{
  "activation": "swiglu",
  "moe_layers": [0, 1, 2, 3, 4, 5, 6, 7, 8, 9, 10, 11, 12, 13, 14, 15, 16, 17, 18, 19],
  "balance_loss": 0.00261,
  "router_z_loss": 0.0001,
  "init_std_router": 0.0177,
  "lr_router": 0.000796,
  "norm_place": "pre",
  "qk_norm": false,
  "lr_head": 0.0141,
  "decay_shape": "linear",
  "batch_tokens": [32768, 65536, 98304]
}
Below are experts of layer 14 (counted from 0) of a mixture-of-experts language model. Rows are named router (the router's row for the expert), gate (a neuron's input weights, with its number), up (a neuron's input weights, with its number), down (a neuron's output weights, with its number) and show model dimensions 0-127. Each number is 200 + 30 x the weight over its row's rms, rounded and kept within 0 to 999.
Before each expert's rows: a language model's description of what the expert responds to. This comes from a sample of Wikipedia text that the model never trained on.

# expert 61
What it handles: Common content words. Everyday nouns, verbs and particles in phrases like spoken, close, working, full, up, out, part of, and member, usually followed by of or to.
router,258,206,214,227,141,206,173,246,240,243,147,220,255,178,139,192,207,201,180,240,212,184,202,232,184,200,212,220,222,179,193,198,214,172,226,206,185,129,171,201,196,158,197,241,175,191,239,172,180,135,139,146,180,207,213,237,219,154,213,176,184,156,210,245,225,171,190,225,141,254,252,232,175,254,140,189,206,184,173,218,199,157,244,219,197,169,206,189,189,192,189,208,227,218,218,184,204,208,197,205,187,185,202,254,181,150,169,176,213,220,227,250,251,221,219,195,223,163,234,208,232,212,179,209,241,207,194,178
gate5,190,165,196,181,223,259,190,169,207,178,181,228,228,202,188,170,178,229,205,174,209,178,200,201,220,212,232,159,169,232,221,195,161,166,220,231,166,223,189,242,217,176,181,166,208,204,211,201,235,180,179,197,199,232,215,216,166,188,170,198,181,140,192,257,238,216,184,243,208,180,188,215,191,181,171,226,155,205,161,150,187,243,149,218,162,164,155,198,144,220,173,191,188,241,210,178,189,208,278,230,197,195,167,232,180,245,214,146,237,308,243,185,190,198,172,168,181,191,221,195,194,229,171,133,242,259,211,197
up5,187,204,197,221,184,156,242,192,205,195,205,183,254,201,206,177,183,162,224,165,173,222,269,212,206,154,187,166,210,174,175,198,146,193,233,228,219,199,202,198,225,266,149,215,173,247,228,227,176,233,205,189,196,197,187,229,262,201,121,213,179,259,219,215,188,236,161,200,215,176,232,139,182,197,202,207,129,231,223,200,183,207,181,200,208,204,223,217,247,218,205,211,211,178,174,235,161,204,167,247,204,149,160,231,207,158,151,228,200,211,215,146,227,226,211,153,256,225,189,193,217,179,156,204,191,160,255,241
down5,209,220,211,254,171,177,213,172,232,262,182,183,194,173,199,238,254,205,245,177,221,195,177,229,225,187,129,203,184,207,219,254,182,234,167,214,252,156,230,260,208,183,247,182,242,216,205,242,184,163,207,194,136,217,169,205,201,182,217,225,201,194,196,176,231,167,162,183,196,176,162,181,231,190,178,258,186,173,222,223,225,124,287,189,216,237,181,216,195,229,160,242,180,172,209,206,169,197,215,217,213,220,213,203,233,200,162,217,178,159,180,181,135,238,241,177,211,191,196,171,175,212,236,218,199,242,214,224
gate6,232,188,189,164,244,221,240,172,243,150,153,198,235,211,170,238,228,268,190,214,191,169,222,204,170,168,195,179,187,176,212,243,204,258,138,218,188,163,178,216,111,200,229,232,229,189,148,231,259,199,210,178,187,190,163,224,195,156,221,254,200,232,187,201,178,241,195,216,194,228,182,202,251,202,190,184,178,230,187,175,174,202,166,200,209,167,186,161,217,195,218,220,236,187,201,210,230,213,182,189,171,212,177,177,211,196,181,195,189,280,182,174,253,213,157,212,209,169,175,170,151,194,165,156,173,199,166,272
up6,194,240,224,170,171,189,254,204,211,217,220,183,177,225,177,232,149,210,202,169,202,196,193,155,226,156,210,158,182,203,198,204,188,140,145,209,216,207,191,218,175,232,174,229,185,239,168,215,208,220,218,243,198,218,223,318,222,197,221,157,196,150,256,173,217,195,202,143,208,155,213,232,201,166,218,209,210,164,181,234,264,211,241,235,170,188,207,202,208,190,185,215,130,201,215,189,225,157,235,221,190,193,125,222,206,220,198,215,207,206,146,201,175,221,229,168,155,161,220,182,200,245,164,233,177,170,178,212
down6,181,241,151,171,206,179,215,227,211,201,168,214,194,150,192,248,195,220,189,201,170,196,225,203,261,207,211,180,169,153,184,189,153,140,173,217,247,202,161,210,226,238,238,142,205,234,291,235,193,183,189,129,210,228,171,197,146,194,218,229,201,192,191,169,186,214,208,196,213,241,228,222,201,157,237,212,194,237,211,242,193,186,164,261,180,222,257,249,149,201,223,185,195,233,228,214,248,245,164,175,205,203,167,171,184,183,180,181,237,217,187,231,189,226,186,169,142,245,204,207,191,190,153,211,203,219,233,222
gate7,222,139,196,242,256,151,219,227,128,216,121,206,207,188,199,252,232,187,180,235,179,200,161,177,219,199,166,221,171,177,218,195,202,146,178,197,158,188,230,179,199,196,230,197,191,163,191,167,203,211,182,218,188,267,180,191,247,179,225,242,201,158,251,213,177,207,200,211,197,192,208,233,218,246,157,207,204,232,158,188,128,182,210,190,203,172,256,199,152,175,245,212,250,160,158,215,206,209,236,192,187,224,194,177,186,173,162,183,187,223,218,227,221,196,180,192,198,192,231,158,191,217,181,209,279,141,167,226
up7,219,185,165,184,190,212,227,196,220,182,239,227,252,172,169,191,183,212,221,200,234,244,194,201,247,208,238,219,204,229,173,241,210,220,213,197,169,248,189,207,188,177,206,175,181,291,220,187,154,151,201,147,202,184,227,195,188,245,206,213,232,246,225,173,276,173,165,197,195,154,184,209,134,185,222,170,240,182,170,224,191,199,238,178,240,190,211,238,195,207,199,232,144,160,188,248,211,212,176,174,198,180,207,160,194,195,126,185,211,228,222,213,224,208,168,189,168,230,136,164,200,266,212,203,224,203,128,206
down7,165,214,228,265,138,203,214,243,222,197,156,174,210,192,218,199,169,190,203,205,195,190,203,183,182,224,175,208,188,192,258,169,171,117,180,184,218,156,214,268,205,212,145,195,183,180,186,232,219,201,179,125,142,239,183,151,165,193,163,182,189,190,213,172,214,225,245,226,170,219,197,221,211,226,169,189,164,193,207,230,200,258,178,149,188,184,187,173,245,230,158,175,171,231,218,185,204,197,210,196,183,230,158,188,189,182,202,153,217,176,173,242,229,188,208,200,228,162,177,145,183,210,104,179,207,213,157,197
gate8,211,206,175,195,181,201,213,208,208,218,169,183,233,210,189,226,191,221,211,194,234,219,193,238,162,182,168,170,201,241,190,155,206,161,190,204,232,187,205,192,257,175,213,234,152,250,208,169,187,132,200,221,190,159,201,198,176,156,230,177,116,263,218,212,223,250,193,249,189,244,195,230,248,199,267,182,193,208,210,255,150,187,211,272,167,174,204,178,201,222,179,203,242,191,240,223,274,199,238,174,214,259,173,203,220,192,171,164,194,154,201,242,196,249,212,175,205,193,235,181,240,210,228,204,188,174,240,203
up8,170,215,192,178,196,225,213,209,149,188,290,193,200,245,229,212,209,171,244,206,231,179,224,201,201,219,225,127,190,186,258,223,191,166,211,210,207,202,182,194,222,239,233,221,215,211,205,201,197,220,183,176,198,218,216,184,207,200,171,269,250,201,155,198,151,161,195,205,187,233,228,195,160,206,138,184,277,273,198,157,216,236,225,216,269,168,200,216,171,247,182,213,238,226,240,214,181,183,201,220,203,204,195,167,195,220,236,183,211,205,203,209,153,146,141,238,233,191,251,158,182,230,197,178,229,214,179,167
down8,186,164,217,190,203,236,187,189,245,162,235,172,236,194,185,207,227,227,184,213,250,197,184,191,253,242,211,210,192,194,155,237,173,223,182,235,208,181,180,205,206,167,169,192,281,164,199,189,234,257,237,193,212,187,216,233,207,218,174,117,258,214,221,224,183,160,172,150,154,171,240,231,173,134,222,178,228,187,224,218,201,180,211,176,207,202,272,235,212,176,218,200,209,175,252,192,158,209,144,223,202,180,145,195,187,201,184,230,202,215,189,184,173,198,180,192,258,230,229,209,189,173,190,175,252,212,170,133
gate9,211,222,189,224,194,196,166,240,262,199,251,229,223,215,193,133,186,237,170,203,197,170,239,202,230,201,230,213,239,177,226,261,224,211,215,211,237,171,192,205,155,171,211,233,220,224,240,212,207,169,209,204,238,204,167,218,194,191,184,217,215,180,208,215,220,191,194,174,196,221,234,208,196,172,197,234,155,234,144,155,214,203,185,171,137,157,184,211,183,235,192,176,173,264,181,197,230,155,195,200,205,145,238,217,211,187,146,167,248,184,163,230,258,215,199,195,219,247,147,124,245,212,173,209,246,147,228,164
up9,192,192,225,172,191,231,254,239,238,204,193,214,203,169,226,199,194,235,180,155,178,203,185,230,170,229,119,165,203,222,218,235,186,179,172,175,193,194,172,182,133,149,176,200,172,193,170,182,225,177,203,242,217,227,155,200,178,216,229,251,207,159,164,246,183,190,212,229,200,230,144,178,235,197,235,235,213,241,192,206,189,176,215,130,198,179,190,199,210,193,228,168,211,158,151,180,189,282,206,210,174,224,204,196,232,231,200,225,197,147,240,190,240,185,136,228,217,238,229,231,233,161,130,204,196,243,185,202
down9,220,219,219,204,210,200,230,188,234,265,200,226,217,167,204,203,150,241,208,227,202,218,204,220,205,239,176,188,252,188,180,188,247,179,171,163,261,191,156,186,224,194,235,163,233,199,187,232,178,162,224,140,257,231,179,192,200,237,205,222,225,157,227,227,173,205,193,198,213,213,230,209,232,231,187,159,198,224,190,205,205,201,173,202,151,217,200,214,104,221,178,163,167,227,194,167,230,194,220,218,170,187,178,229,230,187,151,169,202,156,196,254,220,234,236,172,143,261,198,160,176,149,227,142,176,229,228,164

# expert 9
What it handles: Mid-word Latinate fragments. Middle or closing word pieces of longer words such as ct in reluctantly and fictional, ent, al, ing, plus nouns like design, subject.
router,228,228,205,241,201,186,182,215,189,210,149,213,231,173,176,223,206,202,192,213,205,194,171,290,191,164,189,225,199,214,185,194,186,191,190,199,189,153,130,244,175,155,238,215,182,212,195,176,144,145,170,171,186,247,241,179,188,172,200,144,167,164,194,233,176,187,158,207,161,228,258,235,164,219,168,243,233,170,156,290,179,205,226,203,188,179,243,172,207,259,163,217,228,232,203,189,230,172,190,183,199,182,185,198,199,198,147,182,233,209,233,198,225,255,211,186,238,184,229,207,177,204,130,218,198,216,216,184
gate0,236,152,214,234,202,213,167,232,166,251,168,233,174,193,192,173,259,184,174,228,184,140,170,243,218,225,179,224,198,204,213,207,177,169,164,171,225,157,190,229,162,224,241,174,205,232,216,207,219,274,211,153,221,225,225,183,145,160,199,233,183,157,178,185,166,231,208,225,197,180,211,219,212,180,158,194,199,206,178,139,191,198,164,215,169,192,140,245,191,228,232,208,206,206,159,211,239,178,149,240,257,205,191,218,182,187,192,174,217,171,173,188,196,201,225,229,194,116,225,196,198,140,173,159,253,160,194,197
up0,199,201,185,169,193,204,221,164,156,203,219,202,207,187,209,186,188,195,230,209,193,189,199,146,190,185,224,206,186,229,183,196,165,231,216,173,280,216,242,172,171,217,152,211,178,194,229,209,273,181,176,178,194,249,179,220,210,161,183,222,148,248,176,199,216,159,163,143,190,215,208,225,276,152,221,204,262,182,206,192,207,153,180,238,206,257,228,176,156,99,185,194,134,218,217,228,149,216,194,181,211,190,222,203,151,225,197,167,196,245,228,214,201,187,163,188,215,233,223,193,184,238,248,215,190,207,199,233
down0,219,196,250,142,164,202,253,200,232,117,169,180,192,128,203,198,259,193,182,215,218,167,215,221,222,189,166,148,233,196,190,221,172,183,190,177,179,233,187,214,171,221,176,193,223,195,228,183,182,187,191,204,174,256,171,220,241,174,206,197,213,213,238,266,217,195,175,206,233,205,185,204,197,168,167,174,202,197,207,159,182,193,200,272,119,198,205,169,249,167,201,235,206,195,251,200,157,197,194,230,163,263,203,227,214,182,207,195,208,186,207,211,234,241,194,194,180,231,186,204,181,179,304,143,198,188,208,210
gate1,202,162,235,211,146,202,176,227,194,122,194,190,188,221,172,206,200,209,204,198,181,199,246,168,184,218,140,273,224,202,277,191,191,201,246,174,178,194,153,185,204,209,217,230,199,211,188,207,174,118,230,217,236,157,186,199,181,221,206,186,276,209,201,226,176,163,198,254,195,226,207,249,185,189,179,215,159,222,135,199,193,164,220,226,191,173,219,205,196,141,216,186,245,245,176,204,202,230,191,157,208,221,203,204,234,186,189,172,219,148,188,164,252,186,178,193,235,188,208,164,272,193,183,228,224,240,236,195
up1,200,224,217,263,220,189,196,208,154,216,201,204,198,224,182,196,168,165,192,270,206,215,186,148,240,187,235,207,195,234,184,232,211,167,216,244,126,175,265,192,171,206,193,229,175,170,206,204,227,211,156,173,199,203,163,203,235,239,149,179,198,226,209,188,169,185,191,192,241,171,193,152,181,183,198,180,202,148,180,198,191,204,224,184,232,245,182,176,158,201,188,149,144,185,234,218,164,190,183,285,246,205,158,167,235,126,213,201,200,185,164,239,173,181,222,199,217,284,194,208,174,186,215,228,204,195,180,246
down1,200,184,179,230,268,170,232,214,225,192,179,195,256,123,219,149,158,221,195,205,191,172,195,175,237,237,245,237,284,198,210,191,251,172,237,187,167,169,185,222,163,214,190,204,163,135,230,171,190,242,223,241,137,190,188,172,192,199,170,195,190,173,222,225,189,214,184,218,229,186,253,181,242,198,131,185,223,177,235,197,183,203,191,189,192,162,246,229,216,226,200,187,186,253,194,198,280,190,193,174,188,169,174,209,182,151,226,203,188,214,198,223,233,201,203,236,216,210,184,243,213,223,227,172,181,142,195,205
gate2,182,227,220,172,186,258,200,209,201,208,204,225,180,180,225,187,213,152,243,235,188,207,184,197,202,218,208,192,172,235,170,139,157,220,185,180,210,234,214,213,195,202,207,219,199,211,187,162,261,235,190,153,218,200,267,228,182,191,187,235,171,181,222,224,169,179,177,202,173,207,211,201,250,244,203,176,193,201,211,296,193,158,286,173,156,176,231,200,141,173,226,185,236,165,217,188,214,196,174,194,200,171,181,253,226,221,234,151,221,195,152,240,193,249,203,249,206,158,208,206,211,181,155,170,187,144,248,156
up2,225,217,198,263,185,208,233,192,163,160,214,253,181,193,224,196,180,193,267,210,214,232,173,259,192,221,183,212,213,179,191,160,204,159,179,152,165,201,186,181,204,172,208,239,202,166,212,223,206,175,230,171,238,148,222,179,188,264,232,230,128,192,204,180,125,174,165,186,197,150,241,195,167,208,188,204,160,228,198,220,154,210,241,198,175,187,158,158,215,141,215,187,197,248,164,189,249,242,205,223,180,166,182,235,212,212,180,158,203,222,173,164,208,222,189,242,206,177,231,191,234,152,201,179,202,163,198,265
down2,155,198,231,172,184,226,171,210,165,189,160,162,147,221,239,224,173,201,246,166,204,152,174,213,220,188,242,222,188,254,157,206,224,151,174,207,151,238,226,190,199,196,276,165,212,183,195,159,199,198,168,184,233,192,241,245,195,170,192,238,199,247,175,209,243,148,188,176,190,180,184,156,197,184,230,212,217,169,197,237,244,151,200,196,156,188,175,198,175,221,234,186,194,274,230,219,174,232,186,171,199,235,211,168,260,211,230,111,217,198,189,225,174,199,247,193,196,198,179,239,180,173,170,208,183,186,213,161
gate3,208,201,205,238,179,184,198,175,263,219,176,256,189,194,189,193,273,227,202,186,177,189,186,195,215,197,233,194,188,195,159,226,207,198,203,180,186,144,133,184,211,197,182,187,266,182,257,184,182,163,214,225,214,181,172,168,257,205,134,167,216,197,245,219,171,171,206,146,187,233,247,227,179,176,149,188,212,183,218,235,201,220,211,198,185,201,202,231,215,215,144,161,153,171,236,172,187,174,212,147,164,183,208,201,112,137,189,231,184,179,205,214,224,228,181,226,223,200,200,197,190,260,165,224,232,206,137,215
up3,219,226,174,164,188,223,195,169,180,225,188,155,197,180,192,219,194,172,165,178,252,208,221,159,176,209,159,225,210,178,230,204,201,236,232,200,284,239,189,186,173,197,243,198,178,238,168,154,223,266,219,213,200,216,222,216,138,219,199,230,182,227,152,187,201,218,154,221,234,184,175,179,230,220,259,260,221,216,184,175,199,201,178,176,221,167,212,168,195,194,192,228,228,183,253,241,254,216,195,236,180,194,253,201,203,199,209,247,243,191,217,214,193,177,238,191,162,191,193,146,226,131,223,183,197,234,286,167
down3,158,224,161,203,191,205,222,199,213,198,205,126,171,217,199,251,213,164,184,211,245,206,150,166,154,242,209,231,228,184,230,211,198,166,176,191,176,177,229,222,174,186,204,245,187,220,183,203,175,171,179,172,197,231,150,261,202,156,168,223,236,149,137,201,219,215,144,178,218,144,229,215,188,268,220,198,200,182,201,220,202,154,194,197,217,124,212,218,209,260,235,204,210,164,237,235,239,182,149,155,197,179,199,234,202,265,185,165,195,164,185,224,193,198,207,167,241,198,230,213,226,186,216,160,154,214,206,187
gate4,181,227,210,233,192,228,174,211,192,185,125,234,200,154,210,212,165,208,177,155,218,184,223,208,184,173,228,135,181,220,154,190,170,195,199,174,176,196,170,236,206,169,231,184,239,204,202,197,209,234,222,185,213,252,185,178,175,220,211,147,202,223,175,196,164,212,226,167,181,174,243,177,231,167,209,189,145,153,161,246,206,202,260,186,239,220,247,194,214,182,122,133,205,233,213,265,230,208,121,220,206,190,182,165,212,204,154,197,209,190,177,209,204,161,202,224,225,126,189,163,172,177,187,203,158,190,218,178
up4,211,143,230,211,196,184,240,219,189,206,220,250,157,215,221,147,223,183,210,204,190,238,220,232,214,167,167,250,213,173,181,211,210,164,176,215,175,124,197,227,210,245,136,221,201,244,174,177,181,159,205,198,175,227,173,206,214,209,170,185,173,245,231,198,160,230,217,238,204,185,202,187,218,234,183,177,182,262,142,199,202,253,154,188,185,227,209,186,215,198,196,215,195,187,177,223,154,290,158,186,207,235,262,187,224,174,204,187,198,184,251,181,229,262,181,180,217,246,200,177,237,189,192,252,185,222,263,193
down4,217,241,170,215,205,218,200,177,240,184,220,278,211,184,170,199,206,210,212,185,173,240,177,263,190,219,248,228,200,241,246,221,173,188,210,180,194,203,201,130,214,230,192,180,199,230,178,203,209,223,157,186,258,169,201,207,191,251,192,218,260,160,178,188,245,143,212,232,227,225,207,192,224,173,195,166,188,218,229,206,188,165,194,198,194,192,236,197,189,219,195,218,198,193,145,156,170,174,187,172,220,112,253,248,143,203,196,208,186,196,261,207,199,197,194,195,160,271,255,180,184,255,242,195,223,174,205,161

# expert 28
What it handles: Abstract nouns after determiners. Abstract or generic nouns after the, a or an adjective, often followed by of: role, aspect, part, character, version.
router,236,202,213,195,158,190,188,214,252,214,180,182,237,190,170,219,232,176,179,249,224,205,187,258,198,162,212,202,214,162,190,217,182,167,242,204,241,185,169,222,169,149,223,212,169,200,198,166,152,141,160,195,180,215,219,205,180,145,190,181,170,179,179,219,233,182,169,203,107,221,217,210,141,263,194,218,212,195,156,245,156,159,203,178,198,186,233,198,183,206,206,254,266,236,220,215,194,178,167,160,231,145,171,203,197,175,184,195,233,234,252,184,242,198,225,202,211,170,232,228,250,214,153,211,219,209,202,157
gate0,193,252,273,230,192,241,222,173,227,214,189,179,154,189,169,162,161,233,194,219,225,206,221,235,201,169,150,188,158,128,246,230,211,166,261,188,208,215,208,202,143,176,175,223,187,191,223,216,195,220,169,217,201,200,223,142,174,248,180,176,200,166,196,161,240,202,153,230,179,205,211,187,245,212,160,199,184,178,173,161,156,236,185,187,251,183,190,200,147,200,197,192,182,193,196,184,219,161,198,203,210,211,229,175,178,188,252,209,214,239,211,160,190,225,208,227,172,170,229,266,211,148,216,139,192,127,208,173
up0,225,196,291,203,267,165,229,215,148,212,214,225,214,184,185,201,186,206,206,179,168,189,202,208,204,203,168,188,222,237,205,196,193,236,127,228,164,197,203,214,190,235,236,194,187,187,198,232,218,183,182,189,160,258,159,223,199,218,228,209,226,253,172,191,129,141,204,222,203,187,234,214,178,166,198,194,230,166,115,205,197,144,162,176,180,242,211,213,201,178,151,157,234,166,269,176,154,140,222,222,171,228,217,260,171,197,210,194,207,202,187,175,167,187,183,187,214,210,198,238,180,198,234,191,173,243,212,188
down0,246,223,168,200,172,152,189,246,216,238,230,192,208,130,141,222,171,192,257,200,175,218,213,201,199,236,160,234,242,165,211,194,153,217,187,174,267,173,156,183,199,219,175,196,205,243,153,228,208,230,229,92,186,135,154,216,164,176,214,189,191,140,180,218,222,193,184,219,177,232,183,210,153,224,232,209,197,214,183,182,190,223,254,204,170,186,177,193,188,191,189,188,159,192,199,204,213,226,204,241,178,155,199,239,167,150,186,182,183,165,221,224,211,170,186,211,184,238,192,172,187,162,173,212,170,171,236,231
gate1,194,199,211,207,212,136,195,180,294,206,209,224,266,209,223,217,200,181,198,187,137,205,206,235,204,203,172,221,176,257,210,180,211,197,195,155,142,194,195,264,195,232,210,152,195,201,224,229,201,231,211,220,136,202,189,223,193,146,245,193,202,187,195,216,144,179,209,167,211,224,214,211,188,238,198,180,171,194,202,261,110,182,166,160,247,209,236,197,203,186,211,240,189,235,192,153,214,191,196,214,271,203,200,149,209,164,167,205,181,198,226,179,183,242,201,197,200,167,191,210,176,174,169,191,245,141,182,160
up1,199,202,235,214,168,197,227,195,181,162,141,192,189,178,166,220,209,273,187,151,238,227,180,170,206,191,191,192,180,108,199,149,232,188,259,212,200,198,229,213,189,258,164,219,182,190,219,237,193,241,147,186,170,189,140,171,150,247,182,225,195,189,202,223,150,180,175,227,203,155,164,172,188,127,176,202,225,262,207,207,221,197,217,159,175,221,207,214,154,229,195,132,194,207,218,239,205,193,207,202,173,156,215,172,212,171,219,113,228,201,220,219,226,205,182,188,191,194,198,229,209,185,197,170,167,225,212,200
down1,150,184,199,186,199,224,211,244,150,185,208,270,162,151,206,188,177,173,209,148,217,226,158,189,290,156,228,213,282,180,170,187,166,222,241,216,185,154,166,152,243,213,195,176,229,192,174,237,192,225,180,223,236,204,233,210,161,223,184,207,207,199,158,233,182,187,185,217,185,220,203,210,242,166,203,182,200,269,195,265,176,201,198,213,183,167,225,219,237,171,217,223,178,168,230,182,272,231,177,171,196,213,204,220,217,188,148,168,197,208,210,192,205,213,157,180,198,226,166,188,190,245,195,226,170,204,248,239
gate2,210,178,233,170,204,160,208,188,178,219,180,209,196,221,177,173,203,131,197,184,162,218,192,206,195,163,186,230,214,188,132,215,162,176,157,200,214,174,236,215,208,185,139,218,170,225,184,183,171,229,196,228,188,219,241,209,193,174,238,201,211,203,192,185,196,195,185,228,208,245,201,233,167,192,229,99,227,177,173,264,226,223,214,211,223,188,243,225,225,196,130,274,267,148,193,205,217,200,232,125,273,157,220,199,184,135,188,208,216,226,207,216,204,209,193,152,174,217,206,187,211,248,217,193,184,214,184,218
up2,194,191,204,175,181,183,197,236,243,205,252,179,227,170,197,187,227,154,220,192,183,190,196,148,184,186,209,205,197,219,126,223,191,256,157,175,197,172,170,165,181,207,207,214,171,212,174,142,143,242,204,234,185,198,171,241,175,184,218,201,272,204,254,174,148,175,236,176,203,207,177,255,182,179,203,141,221,206,198,180,186,210,225,248,231,208,219,204,228,234,156,163,205,224,180,166,259,145,201,183,200,178,201,225,182,181,222,240,191,251,142,207,211,168,204,178,213,168,142,178,207,220,217,198,216,112,194,234
down2,207,223,207,181,206,243,197,242,182,187,180,135,221,237,212,187,230,162,183,195,213,235,189,199,215,204,210,127,256,256,216,168,293,186,147,260,239,254,204,213,214,226,246,198,140,253,233,202,181,169,158,272,187,220,161,157,144,198,185,199,156,218,206,165,189,198,228,159,221,170,212,195,188,160,196,155,173,209,179,223,182,209,202,201,166,208,218,228,226,158,254,207,198,197,182,188,209,208,215,212,203,239,223,153,165,214,221,216,222,170,203,184,236,174,228,195,238,160,167,201,218,178,172,217,192,203,224,194
gate3,216,226,177,234,138,197,196,162,185,191,211,225,196,192,220,220,179,192,184,215,167,212,143,187,203,157,164,180,171,210,194,227,181,195,218,207,166,185,161,229,186,168,204,237,220,181,184,192,194,200,217,214,191,197,191,290,207,218,168,232,224,181,171,240,203,139,238,259,173,223,198,160,193,233,227,206,219,212,159,188,212,153,199,199,211,200,214,228,189,216,191,186,265,197,209,221,263,138,145,229,196,156,217,248,135,235,180,227,154,177,172,209,227,214,181,127,229,238,155,223,188,228,239,177,126,209,218,178
up3,187,197,224,200,163,221,213,204,152,180,180,198,211,185,178,169,199,307,217,166,247,218,236,196,207,200,205,239,204,167,176,207,253,195,235,230,231,170,251,173,177,208,192,206,192,182,191,193,219,250,204,199,198,150,210,202,195,196,252,151,182,191,154,186,184,232,188,221,231,227,232,223,196,187,217,169,153,201,216,241,172,241,169,234,179,146,239,221,252,178,204,194,144,168,243,214,182,234,187,149,163,188,167,186,184,161,197,216,199,204,206,214,197,162,203,297,151,171,233,228,192,244,164,232,231,242,204,182
down3,195,230,168,177,169,185,168,251,211,210,229,218,213,146,200,247,171,199,155,205,214,220,201,179,186,270,170,287,178,208,184,195,195,200,179,217,257,260,220,175,205,158,203,225,187,199,182,117,223,152,187,180,202,202,179,183,197,210,231,175,183,199,156,157,225,170,215,182,137,236,182,188,227,219,197,199,193,181,210,149,180,219,231,246,189,184,203,241,211,271,212,204,299,207,264,178,198,199,197,175,195,234,200,232,205,243,234,206,206,205,219,195,204,229,226,176,196,199,215,162,194,227,195,226,222,138,228,185
gate4,196,162,197,190,176,245,195,183,156,159,270,192,169,224,236,197,241,170,206,201,214,228,156,216,216,159,175,154,174,151,222,251,198,132,196,229,210,184,172,242,156,195,224,264,202,250,193,163,134,186,194,194,173,211,189,209,211,177,195,168,250,177,216,249,221,184,178,218,167,174,177,225,143,226,219,214,248,179,182,176,236,231,210,235,200,219,192,190,171,208,162,266,270,151,206,185,170,179,182,224,204,194,151,205,151,196,189,210,221,219,239,204,215,241,168,233,220,200,190,230,180,228,188,182,194,234,220,234
up4,193,231,243,192,206,208,215,257,165,173,208,214,207,173,189,170,166,234,227,170,187,211,194,176,196,186,222,160,203,207,208,174,248,222,228,168,216,258,205,204,265,153,195,169,186,196,207,222,182,186,204,240,221,227,162,187,261,179,182,180,245,170,159,202,230,200,202,211,147,218,216,233,296,167,183,231,146,226,197,220,186,185,174,230,184,115,250,212,187,189,204,133,132,229,214,213,206,208,218,180,211,194,186,184,258,219,157,190,217,228,179,189,203,151,216,189,186,190,229,207,212,209,164,136,195,150,238,211
down4,202,188,165,232,185,199,205,179,241,166,226,183,219,167,190,202,167,199,245,212,155,218,251,211,227,243,167,194,179,249,196,163,262,203,148,202,204,206,241,213,187,150,174,203,212,215,219,118,175,186,200,197,206,160,194,124,233,188,180,137,259,173,197,185,221,208,188,251,204,237,196,200,229,211,143,222,142,221,193,176,216,221,188,167,189,228,185,199,178,228,152,225,168,202,249,234,198,207,179,200,140,225,197,201,257,193,209,156,204,215,153,180,184,243,212,243,229,185,221,182,191,226,180,220,239,258,157,200